Weights of a small mixture-of-experts language model, trained from scratch on English Wikipedia: 16 experts in each of 14 layers, a sigmoid router.
Below are experts of layer 6 (counted from 0) of a mixture-of-experts language model. Rows are named gate (a neuron's input weights, with its number), up (a neuron's input weights, with its number), down (a neuron's output weights, with its number) and show model dimensions 256-383. Each number is 128 + 32 x the weight over its row's rms, rounded and kept within 0 to 255. Numbers have three digits each.
Before each expert's rows: "raises" lists some tokens whose logits its average output raises strongly, later layers aside. This comes from a sample of Wikipedia text that the model never trained on.

# expert 1
raises: ",", " in", " of"
gate0:171100124148108166141144163134186168177124139102116148096131133122163160158126127162107223103137152114059113108143083117163210150156117127064108154142131084144154111163159059094164097111125060088129133128139117138194086117131099101124132160132159076124080127127148100169095043134173118200093170179090131087160179073138145133110136106081134147127104060171129210100169160157092122145165
up0:081118129200159127208080083104111198142140150136144093125125074126133089138151183083140128215066167103101096125148082129099121104093127135113078136169171144134087079156169066131106076162132178153142124154127106125153093138101106162118074126090117138186129074080077163076146145104174111124142183169123070114115189125100095061165147087081101165090176165146107087115162126168132131123139
down0:133158144160157129099139117112178134161255142129136115162160148136134154119119102133117106181080122127051157101196083076068137154154132171154094120091188088139118157159144093130157189104049080112129091154171146108134145097144129097167080144126111148134117146180105109108092101133156162107150165149154071127199137054130104139104169075134125132115157153066183161159199156146130116120085
gate1:092166158165119105194141103079096144094144158158160081102087105125192197116150148079165085195122154039123067153206092136106150114093128181081103130140114166150171093082112136127118115159185159104087120100102105086164140093181096078105097084115143102138174133164094150146079099099150077142143198131135091124121158101115120117125074082135138111128095170163122140135195117074118146090148
up1:138087126126154103150119129131110064115087106123110092089090140124103115112144112125181136112122129063123104138091172167110162191134107137141140165140036106132117119097090101181133074085094062071095179215130135141143024110147180141103129075176120135147111131184104099109154100136104079153045118122159136116153082106173080158090112132172162151137117155096128151119122207149100141130199
down1:113132142139130113176159170144098182139121099138207094105135115167108179130090114111141128142152103085122178188111115168120093160127176136132102100117126116142063127097082109095120159116106099099124096148176121146106078132103145178142089121152092101182141146091103085151166125082121154153057153165099169119122099122114117151157175187078096130173115142219142178129084126176082161133175
gate2:142159141118103071107104110108103133091093114089174138102163116203151135145178151131078097091152124127126114100144110162170178117122166089138092134169143125134151124123126136172146139198173083171162068156142141188121118061152157139093094100128139143151153185147117086164104071119146133138171091132134119121113123102078147099170149118164131139128132120183115192078109171128093115139148
up2:130073099163102162064118138086203096146121159153139171146112178135053099092179121130099154092134159142133124106146155101147174108128128136167078162123179089081128117140033099104166143187156120126153119140199162170134145126116171140103090151106117104108094178134147119114136225140090175169146110036158143105114102152176138202203144086131106110113104138121047140168149176171161146106130
down2:108089135104162121137115097118194125150130139138158119152184167177080153127124091113134114151166155122106209157069125098112119177146100069166166119109100146112152161192098097117084135134161140174111110119127112154160185121080152167136188095101181116088133098085117095117133180128110136145138099154116044157101148105126117102069085116128080174135178131112144179190124206129128172141082
gate3:169188161104195085194112120081099107240098149140134151123104132088088152099149141064072092045134185150067111121121098131147126158081163151106121146105163120102111159161121132113160118153096128056055121186145123149142167070139142137092131091096139151161091148119111093151107199079199112150138110150085161165109102125142111135164115158108113146131115121123136113053115098163127185153092
up3:102112077129103082133147101134138098150103111113133096113094136123204142125130145156132185179164113133170142132140105101116133102126148157101134145119128165133128058062126127122062090126153145146151107091119148082112156140134138079123138215148089173136160114124166171098183107187058112149127125055129178128087095141094146079116080104129131121192100148174105119152101128064155155088104
down3:151147128135096091164110195076190205075165169163120112133111097087180122121168113084107127141159218090128164090184112101149112129116124143099111131188174137093115134175148125120110127110127148151149110175088158056132113124081123137099116134158146154191164120122136117101101153128129125047157149159089181136110135095168126107130104101083125135126142210111088139129132149101201096113143
gate4:168121036114156051149064163061063124137170191157190154097117161077126065134128136148125100117158127097125112105171144165085107103135193118141147161151093144161117181136103119089088141085084122117156136156156101195138182151116127142073119112094059102129154161126131114161144101091138088153159187084148129125161153111167147160133119114166155135162142143147168077071122071171077103199108
up4:144162144140131108135133056156090110118149131160178102139159105139153150141192102105098072103158126101143171173151156154092105167121162063093146110126193109144149062127180105120121136154101128118161097141133181174163121147071046094135137172091088138177108132092119133114114148107104153105184136117143165140095073128020115112143106137129135136163116084146099121056106170140185090116121
down4:146122139132094088124112152070144112143090153126181123155158143093156133196125120146123168148106153099095111116148117143136092142148107151107110138129138118138085114101142126142105155146111149156112144147168129175153176139087147111093124123185087104151221142148121133124101144074131093118120104150155139131178177135147167083106082147113125107205082160126106097169118129101110125160179
gate5:150108119158142126145092129142116108137120094166109172110126174118081105080125105152114134127141141113106124156130071130146118106097098148140164092127135141093129097175100094160078124170120104163066092123193099166151139083181116121170110108135115173046136000145124136109101136183103072160210094106075110135138116111116124172159118126159139139143070130182183051053109123155144130156159
up5:137124101065115126087143136140161122136110094125149075128143179119147127150157129126152123136175155118094097044120133124143128137120122130092102098084116137151097156098225138115124142131106165120140046096141152095147140139123147200080102112132134062122156124120165090161097168186152093162154153126089081111102133070140124101123108153083102105117132165101135122133131116114120192083150
down5:154086143157123122140143129105114160111118085135173170117145161118136095138111120140147105145145155095135106133085114112080142166130098122086080114057120066129118159135128145153114123074192150093112122128137093158115113089135098130149102134132156153148177098047141114158103078092169097106131111099155143137169182083146160162101175123171102192125125196136065088128095095075133133077090

# expert 14
raises: " to", " time", " as"
gate0:122179139142109129212095136115101134124154171126083194125149147119132069138147131113049057213113150128106106136075106098151076102125148033104111152093132144106121122076145132101109076095170107093112126096085148112119107096139122132187140170092147119099193151193145202134151110153091128088079116144097122095145127107107134113135156132129149114133104105118090155136138127193099120145123
up0:174160119141172064118113130132128097144143160113111149036177114171119138062166100134063110064158100087070117088107165118196099079121200151107091160145158132156120088100149132125124135159160090082157096122106140123170128061136120086148152100092153139151151156118126089179145124137151129113130132144025165125175112102130080131136111187094110147118108094126087148144138064102121144152176
down0:194117119178127139142062111126189103137050149109105109102151137140089104138201103123104121101140121119115113149159137145126102110131191119112115102121137121099153112112139099120119156140091131118131134122122133140104109082109172134125138138146157217150128089161137101158058126133112161151127160108130172166094143154080211105156106221129111121093160121153090067128148076118139163110151
gate1:165092140105142137132105135156127155111113135118108165201124161165142073144142116117169168126181170191130127187072120187132179148147086128099108124123105159090112087195074173130154130140134125106082101102084089137154085108110159172120127191142190150138162158118101137146101085130081157146119080135077039094113090129142129155152223099097083146118124075138151138136148132057121139159166
up1:141131126092088124105072117142135125160134109133157104102090080139208041057142091139157131135128181148166174114198145121158152154095124131129151090115158078131114161102118139069145088000123128091146093151119130136172145163128156114088108074044072109067166118114146159187132162157148102063085145129137092116089125110157123105136125143083167089132129123108072093103132145109124121142130
down1:204180145142174199167100135131182119111190103145168122081088181154121118117139159100093101180106114142151189207141122160087140151119111127165172128087137093141157135147153111162144135140200098150040138145176120107104129153147151088085172149144094134115125212131122134182117080116088131093192146105153121106185105155063158131148077134180155127153158146155115117072117139124105153119196
gate2:165114124097111140087107172094149067153126110197147115148160117131130154090171125112141091084105162110124124107148121210107098102119143152142141115130115116095109104118150099196143089049083125120154126131136090115096150149142120181140149116211150155154114146167156088141141173141145116098125169094119116119105097073111155109112146100114104106105115142116177100096149151110155092145114
up2:172147153135150122085096119094095110115142119157097142109157074164164116099148145168079115105165133141092148105091163114174093095180132171127116134145086112057141194128084173121137148121130156126114138103093124161144180146143119117077044168083178175142154119176110145123119125144064139137108107134129084105081112161156151139140116149128108078112125138156135143125173125085157121118157
down2:093111163125095109122123133081105164115199168118130134182160118200122096076132109162142070192147089139062112138152142130210110135131151131076167118140143110179171101165113179176162114147098163088146103082135130097086198148177156149082147103132090156144090151077144139089156104109105078098081101157139089105114131147131169115073073106118072135123138107082082150151198138143150163108131
gate3:101141122140144175124118097080107115119091114183144086100096136123110098091151110124130136122175084144114134127145137126136092135087144112151119077191208108099135118063069142145143161109118127142128163108140115157155143113127166130131089096101117119124209132120092128083101129117098135124099116063082212144134083092157167105132155158089107143138116097147127143167156127113176081147100
up3:167083157158126085183145069186165177103114103160082101124156139167125128169117145135099028154126162083071074107097145173106145138182099143116110139092102162115143120105159101118087109167109137166112091030132110094146123127155124157116173108193145047157114154173180105160163077127178090180118144154126094129122121119118068120124126115163185099130115184101125108136155130140138170056135
down3:095137162120150115121167107122124134120255092094143142143176101079109114103188131067107121171151082083179113164094087105136138180115120103121099164123123118136121118121121113165118155096150121155089135151145128097158094226126130178108112145125161109141113099117170118114196148110136145070142152158128092069145146117115100129170165160140213124135080148108117104153111175095087158140119
gate4:110115123143190142129120141062111110165119139159139132074143110143188132106128060162139117131110128167181196144110141170070046204116137095084128111118136076155114107111141096085070161116169101106175142121166173115148152131125157117157150168137153056113105137088092164205063134133125110127131130143171122111101129157085171107095128098108161082106059081126120105105055195113113133102133
up4:160106081102131137121126096130106038168116143159101112090115104111110082154159100142089107097139103121102151103148143140095124161102146113124162139129097127127104131138097103161076117084103147112078120088144160096117183155092112153124163166129112143156076106123154147096061163204086070112147116082136141113170107169126124141096070083145127175142127154207108091093106120098109227189128
down4:115102100130114162202133133182108154106037107135095110128065159116140094137140117137097127162166148078120121165111134091113118112143104142108124077133120106116129140141123098109147155121128145162136218130104101176171138136104114148139166139107184149174130122124163082090139080136130127137113099077079137115116152132150118102155091119150129122150139089121109143125121176104141124120110
gate5:131149104152135137114104123098170077166100116147154150151061126131141174107097071182137153126096154103145121086111087141135091143105150113161120147160131127192104164082123152127155112128177123173140148185107125124153089099149150128061090144142114112142187136154193153099103170147131090103178159095090114157117170094145161159080116098138091140162114148122126105096105123169156130130115
up5:075106162121162051151146073144110064099115135145152111218136119151100146051114100140118106159050116061096128186133077158077120150082138104186138085162083126140134148105124148189129114145155163173136159148141106108161126149085147192086117113118063129122205143073121190111142154133149100135126134103124135157151146143158128026108098168112163134135112124172135140126093150126133120153133
down5:131153168138180134152160113102093142112048118106157120115138161092099115159168121105157141180203181117126116117100122144106173125134084151131154092174117192127136168101079054119106117136161106141107172068136141086135065059116141123119113105135088142104104122135211141111134167081157202127114098101162129132156201119084115120121143214151099137083136128157137134129141084152119139133146

# expert 2
raises: " ", " the", " a", " in"
gate0:192081128126150128141073198103171118102125151154117106166149120173114164166134125188143159049111108087130126133134153137203124152121106129146136138141145133092102139139122110117077082060092113205134166135153111120186152148108208092105174104123114159127126095127160144105118135162133105125174198097090080131086154071124077135118166108167077137130130121110122117137102173163147115156158
up0:107144103105094190105159115078096116107156143143115079136130144137062120090110177156080136167132153165111164055155114117173139085109104122152136107069091163134138151162115123077154088091125086130141125139172133129135139124164136103110081105096071105088123126157177034164137172140184147115126201100117147140105127113133137150124115158178170115168125118171072130210112148164143101147084
down0:139147093130137104152095115123134135139151148117146135131164108116109122142140128185152089056138116110109132147189197128102165141149078112168157124137147106120130086127149121082176172099084164161111131155162150114165117133095160099134138100092129118136173128085123129120066166129164144104140165118062183104093136090123166125130082061134120192096129081133091176137151107162101120155147
gate1:105156157154163107130140156103073145184148138157139083117146119041122144167124096098162118129153187106169137176115176172150136128103118132181192171115157156142103145157148110111132114106103123127217147130097116130172145119092155119138167133057110130155131080117157090147151183146135119147124125184138145077078139124134133137145187143130114167105145064107160108067050121120142088210152
up1:136106116114084130082127112142115144150149146096139111105110160124062058102137125050137099101100094136097131156195168122078121123107107080169101099103071092079099136083112157163117100105093135144144156118166113164124106176140119073121095125137112147084114077128119166100067170081085163124137135105126163086110160135087104146116117112093075066112128136161094154105113113157143104110102
down1:129067147146142129149148091125120157089076126119113137133187144137106137100128145090119139058102141125144139109082139136147169169116138153158150145136108113160188172109149149141109176143141114173155069132087154185148194176135126142156120121153154094121175073137091134130124107123098131096184123076127183182125105183101092149122147139162126184122114159107124103122073090177103184094158
gate2:186062130146102145112097079193156100117154113201108124127115103113163143076162163152138082072133149137200111137084103177102070161067146128154134130142122118125128127092110141147146123134146149108108114135156099109165164123147122157042095168067165140128160109123148117136108119137141129088181146146146133139157112133102116047090163125081143127107184136044144156061142166093135131104150
up2:116122093113110123176130114150079107133113119107116182112093132053133143162132032109116200119120119157104142099081166141098140157089159131085160050201110131165066082135160157177138052117184163133120130094120093106122162117083041167105106191134081124162122216088177116156127139116079135142129098115123093137135111138113119083130089171114181123173041109133210100082089115127111104196142
down2:081157090155105043191132124127165161136211170105088218149110157108099130086203123122103121143162101140097127116112166131117180185127102100148138157132162145126133098127106107128123095161156119130117135055147169129110158156096156173132140106136142040144163113124115122067129165177084139193142131150069092104112101146120131173115090163132105155139118091132093081153158145085137153093065
gate3:220153135162074113101210118161094139127158123110156098092106089106204118122098126149083107154096124127156096079182131114088164094107040119112099209142153155146171118100152151131096141153123171090160172162176086130136118126129131092096099109116141053123107144128125136052076140137162124135153145152129117128185118132150145101127179097068133167129109157161097192127148169167114162094100
up3:104108110095136059178148208140078152121124082131163137070040110132135145130168176158119117191125133142193164133121089159124105076111131125157051108143153114108088181085153150164114145169179100141130113101130146139103132121191128107100069173129081137086154143139142101198100122096122091074205122106128129192116176153116101169177132122143095134081140173139062111126119182154102128121127
down3:083090053162096125128159090098100112150021105112166147152090151177093123117144130117121152163137133160155113179133122149143101105059172108116139119088119137201103162135160175149164124134135081130115121123130132172085125117135131082194141153173134104128153106090113142170146142127113133141145152129145132109148185114146050129152140102069111088067160127100081169102138110118101113184107
gate4:103071207114131121117135074140141176160076182176143167166076133100158049140099137143159102156156195059111055106111126080083161105148139140124145083061144111154150097127116115141154104141195123093129089145113104108118137193072139138098055110133113156122170113128179125121101094100174103123131163126144214169126161121180081120160173159151133118089128164121120075137117224099116100103172
up4:113186151130095152103165135149126072100109108139094073149129129151197141140128153094114130154141175125110125137181125112073186113191165114102109120131148147062146065180148148168105165129136127200093120127163150160105137166176122163167083121222082136133130162094128160105073089064153112130131077112072162172135155118136074093167147123148072096149114114090115097125116186156160142055208
down4:090084149145079098178117108099107069139199128066127058122118112143128174165157152156140157101104155125129114141126108106117106106098132109090159135134093135125138146097134207075112124094065155115106087133122185093131167143186121121160144182127168077134143109141122173177160125047181129123122105102158142110120119113115127060132090088091112112076126096111075136096131191115158156137144
gate5:136151155047071099118077068153151105043163112047118165166129109110100118136151173122125144108053103144120137116111122146166106047203127131069123175102134094102139149123125120144144136126096090118146199070087099096142115142102112126114129126100102108185113126110144149182166055182169118129014116107108133158104146155111149124151144114179104129089109117161093198155155143134113153170170
up5:136146188111137131091118159077094135136119078163092184200138138069066172112135110149159148105099206151119140139057164114155135080148137105090152187096137077123161179153100122132165187153106060162112182118190131127116174127140204140133134154131162140179155150146171139189184140105100112120123099088134125134063135127106154104126114090112129133117129140087111115083125168162099118115135
down5:124122167117099129136142124145194080150052137102125141073123111168143151155086121042126145160137109141064147107148156125083136096142095112151087093113181138177123089144159183149089135140079131143071127137186115176136091160147168091159077158113097182161118144068108120168151165139060071135159118148167097177163175152082165132149148107134060133090090170085104101100147113088122107130141

# expert 8
raises: " the", " his", " this", " a"
gate0:100144130129125066100146161092096132184143122159152111116140083168103165042157135139124191157129180108118079078143121095143146099120165035132080170150162150098133146096108183112156123170070113151168123140186126169117105117193132157142144121122108112146130110173072135169119092114124133117126135110121149156079101121157088074130127080128151130145099141117130156128109068086142108166118
up0:118130122148105113054110118141180134027123110100165140140188151107123103157128186121134160140175088099145104163197113164081169177167110172135126133143137158180187218122199082151207089188085115155134130115120132142132121097135121121139130114174142129108119178097177090103127100129117175146187156090053098142173172094141122182120137117157103116103124123120113138140137122070153126098160
down0:054142098169204167077141162119156142149202120120129073137149129121109154168086076143111108169109156118126172106117094140120123127120143092181113107148091094160105100140091169133145059117086153134072098208137124165135163100112178145098138144125172140152155182121163100055129178133104138091179155138135092149132148107142135114119125123144164127123095150136123180153183124103155060175137
gate1:132107122127197123148146175129071151107168135140097131102149177107124095113132138099143081101075148138062134074165173160119106132139185182079131128127108114153210124114113141112122138146117081112099120147115152128126110083135117089136124114115160088059110114158120117113146126128131083128119163093126143122095166131128099092139120114107176161139169094104124103156156138154169133103139
up1:076121120129064057141125127120102135132124103120183187115152125117102150128091161123113173093141067104088119117067078165136123167220089148146071134136148113112187147141145135111132135182101149157150147114050179167122104124141136121097093159084134135123131126143055152189161116150095157178134124069153132184191143144125135131156096135108077088120117128123144105109133134133146159173143
down1:077162114157137167141118134192108080159147134127125162151134202125135135141072127096166076159121183091141116127138106111096132147152093138144118117131129106099144128109139110148097187164132146126111157118144128201164049122138151118106128153118103090067147159155104102110112104108137107079127101133154158151142093107131132107123139163121094117106188115099142040107139143166110077109151
gate2:133131139170137123129173111108105088120125199123185087041178141143132122135118095132138131154166124095127144143189050145113160115100125105160120123127067122133128152159165116140099169135124064097148111189155096091154134144154091089109138081094106134112150148128142148114114111109190105075095175127120149156115100099154134229132158120185136163135157155130106215070141110137134073155110
up2:202082129110063106121142137100159135117156173159144140084069129129166107125111120078179106130147100099147117154148094114126128075173127093183125146129136221185187134083136165145125144119135170118156150143186183093144116165111146179143124067094112160147104188134130151078099138099163076132088184080099129153130156098145164138094127149137121145136091107079171140099100126164146122121184
down2:127114133169138147105166129114195099074000159194119133112186080169125116136120153112113108107168155111076111180116066118120106127162062181127160069118093153096138175070097155137101082129094102085141089115078104119101119158134131160105112162126082070084090112100111140096087167128147125096165108093154196130088130105064137142108134129097096149055139087140146156152165141146124137117077
gate3:181127106154123145122105144059106072108126164169110081171095094196175079113164170160103108084121176131095184117116132101074127111131104139118164140131068166165117079121097136149113139110160125118112128147161159143078170216136159117110126141117026143158139178086152147107129193115132119168123163160148143162107095098147099184120131160129090126122100099159141114154176160103086139192167
up3:106126164125143128146139049134126134111163086100151117119127150138143191104114101117122113176152152076131142141142142162092157046173102142193086185137106119149142153126136123110126040133121116115101170107077086092149128094158128164076138150111129132109100137139145122118086091141083137142108144142088132087138149155096129115156173127102097141125167163105115121133117121126139170073071
down3:126062166112122134123165096136139092131088130108166061147146129141078082138116159167151136144118128113157062187120101114152188135126084109071147111117138154171137106117164155154092101072123103214165123103166103204158086136138074073100072191095144131157114124044078161110122112075096180097135140151091146159134091170115105087160130122191134159130143066118070115105142138095134089089099
gate4:091127139103125038177124058115126097143139070146129138102154112140089148159164126083195171062137142148093158128119143147124141138085114174112145124118123142114090145157139084114097067158133147112135152159129047095206106102091109119149123101134145147145098055165075122108117113168183115074139158078147153084079106104121142155154125100110120114087150138137099139162103155152116094084119
up4:091119155085106127084162145167156117103148084131083113112164125134123096196107130159192099151155109124109165155105097161169121144178112167143206125102170132117129108163129112126171118098147129106134157135078140147082128078139133102148158136038124154141102146135170085198150119138175123178134122113101132137216106120142127098141186139102138147150131128117142122125060148166166131147120
down4:141111075086117159146122073173155142160088109104113122138125108144165099174173062183157167116109147135081094179122127128147138141145096122131132146124079117096139146136084123181100133156154097130125113166168140126121123127096163109165141178152169118088119159037106095133164172106130100157110127153126193090129086116101127145119128152104145116076118099111106130164088169151099167066146
gate5:154135156152079159105125132118055111150139088138143141122131131101148156037166116108130081137107123151119169137173114177142045118134126133139141148148164066165115145078166143147129160170116086117110150110102121149144113124117139103183100115121118103175152100126160134162110102064187069160054180107162082079132127088078189135178133058087128130134112118108171138123119147154153129165153
up5:159119199085096133123111089147145140117102160151155064146056126184103130155059123127115155133072110132110123108105148151108185143110107144119106107143124097095164064177144082083127119082168092150135143106135179167158125156137113140100080111131149108142117138110114111063117095106136172115177107202128108086144118128142094138173124196160088170103126133112166030045143114039112128171146
down5:124072116055156067112141205160136176164217161118142120081131125071109126095138134105075163145102157115155140168148135096193209118170171146117138103154147159120136138121093142088135143104129167137102117168190172117124074158102126121143160137081097221157108130141143168132091154157145118086134162118166113143035103084155138200101092136184147143125068172119126170150114134118105101117147

# expert 12
raises: "\n", " ", " same"
gate0:097133157206070092103132114191102131176173197068062199152141165125109089112138125077151164080097157067145169078139138106193139112083110063122085166124177152169113146141141088106204101155108099093083102137116120176176168144134137143111124140078173163130182120173145120102127118073128166169151132126139123145128136095126144097127134175099177157128101109174103136117105158072078118145108
up0:129116127116168079188096135112187144103111082135212133079135136125139112190083158166129136110122150124161073133123129147196141087216099138133148138099119175109126111149102168131111160084146139160056087109142059096078099059087126170071161133120149101121112138113174153149128107191127130130101098078115057101131059092149161130126128121157108133121144128095063134121113135130124151119158
down0:160121133118107146114151103158150198129199122138112148129192169142064152091133169083118050077135120144221147088191046109184145167145129152120149132174182204137170102167208131096125110103155088145150111108136140166119163158127151085148177100099125176134116086100107139150147128162122128121126142144090106138156129095164179201154154134131092150160131114111160130130200132104133116161150
gate1:166090066139133133156128109121092127171119159168178091136167123104191177139172143084105103130116095109088082153118109145091178095139128126154094162175102150153104127091093207147175150123189139128146094108169202146147145121117160124125097122090126110128171152114165154174122086101169134134183098125050092099167165121144114109087113079188194164077103181127135140109133104130079129134161
up1:122110140125173198101137084123077111151127152090137118118182106097134141150117083117098138152155163151143185102140085102115106128074136148124153123121110099115137117170109110063133184187095104154055145111094120149082148135177144122124127105090168185152137115111119131179094132087132077142130133122144143167145149118125098100093196045144164114202148115098120122129089099125092177146102
down1:115184151093119168107151130109124120220112083082110119164133106112147139141036135092126109054149140156134174131129153107100133201099126117184145109164117190107084136138099103101083125110159159173106111069127123129165143154131088126161130128099101158119144132125102107164118132083133130109100123082142104146207158101161133093129147104093210133116155084109137121121112184114148156125136
gate2:147125137105143194126120152148111104222137176132146092134146115113108042184128087108159142203065212050172141122097126136121102109146097131143161139081129130140129138106120115115182085076120066142142133140110135146136118125080213111137163110162133156083184152073175199180174131113100141154123041169143130110157188119137145106051114074030124058166140138147122134086176123125114137119082
up2:111073128108141151156098113140151095175139126117155105103158162112167162110119135109120127113140114101165132105099089075071116124115116094128136144125104093123084133165104096127086097151149147130104122113090105113130143064100107086122136144162154164174119085078073145114170154183117154072126102081109161141145156144141126145136143149093184093164079133169118085074128066124142113129096
down2:075106117111117079240148075100096130146151105178079124147127151138152136037137130085132127180130127181101153142033087135111078134110101141122146127081134040153132138134110146173107144046097139143126153109096065144131105131181126129155092149102137161126061119139085099148127141097084113152148218155122156077150167105071156101145120148198107127070098149127074097107197116160123185134108
gate3:157157155086105105170089144144126060126141114115121108136140163129165097161133124135106133140114146108088085088097095157110107130071082162164127179161123064128125133105036146161109142107114055164155109133050065131141134124179218166125134121124151146174140083122131163120130143116153184157093070126140170046080144139129115092058116098127106112152096177141175100115148109130110072106131
up3:151133110102149146169114133124121114135154145032113212118152166080226165165163136146155144142212203094140153123095063153121098205167111134101153135210081127150140124113143184141125132121175105139123101152085061098104054075197104184135143115132146137115153095089122145108147172172105122142101098111187117104019143135130165170111137104144093141171170122098127066122161104127178139081081
down3:184163092149111102135142059173161136176082148105092134133175180118187183124159127115198142129152122132131154106116135104120141209147125162139160104121071126134175133159177181147095083116167180114107126189069100129108184140145110124150106161119174184118137123217116149126135107124054101121123095124171128129138129181109217152104116106184073135117158101097132115135142087186084168132165
gate4:100126146109065130172137145119149113100142115200072079208124167156090159103130142168132133120122123154104124145087113097120134114215081205105154155053165089124120152191069140143131103187081116122129134147122129135084187131153069125192085165166154109127132108141041103149199102126129084094134141204108126120153120131088097132124140120158096126102170145141072162151109112110205026087185
up4:188104123116089100081098124134161072162124122092094145205117090139078117148138124146111075118108181091135150148149163173134099133104151127161168152091195118121111132142072143108126161072136163096178122174160146115125125121141136136093092114077115114183082131109172134101123144177135108177095208109113137082107105136088203180058099197106084165118120122132156107136133124099119135178085
down4:203170161162167146101142151124102121108148140165142134125132082158123123123118112070094119140119093164158129112103156124122143110200187137090110117113171095152123106136137131044126144070133121110144153151076190096134179177115159122150111094103109127142147216151123141206120138157097116155212113117146156107067095119132077129106174139126106082134128165115116198161136191168143147223073
gate5:109188101105152108143139136136143130125099162093148178127131239106125195151129102149128179134109174150166124134105126130101097112138167059127181153157105063162156106088042127100191099165115077155102140119172082155194179111105074108148127158129148141138177175136125121154117130099133137042113106123109166142138163127091160125144124126178188140163112153126069202086125128134144061129136
up5:138166119116141155139127143132084136138090142138087102094093179130148101104141145115121160107056110165127151099126090128147109102126158143141181113126133114095096111140068150124214119177136097153104150103102094180144137103117109076166126130106131101177126144178111140165095069134087157124087133144130077190181154146108154176142175146146115147154153172057126132138102107134159052142116
down5:118137130191135154135199093138149150164033155132112082089158135105116128141124075131133184112081124116123169160129168146114083120114141128154124090135143136134179095115146124111184132150142160119117123106159155128119083090146127150148166185082170112097196149201094081152113160178175102151159134149122162173131160126128184126147127038139138176122173118068097185110063140120194078126146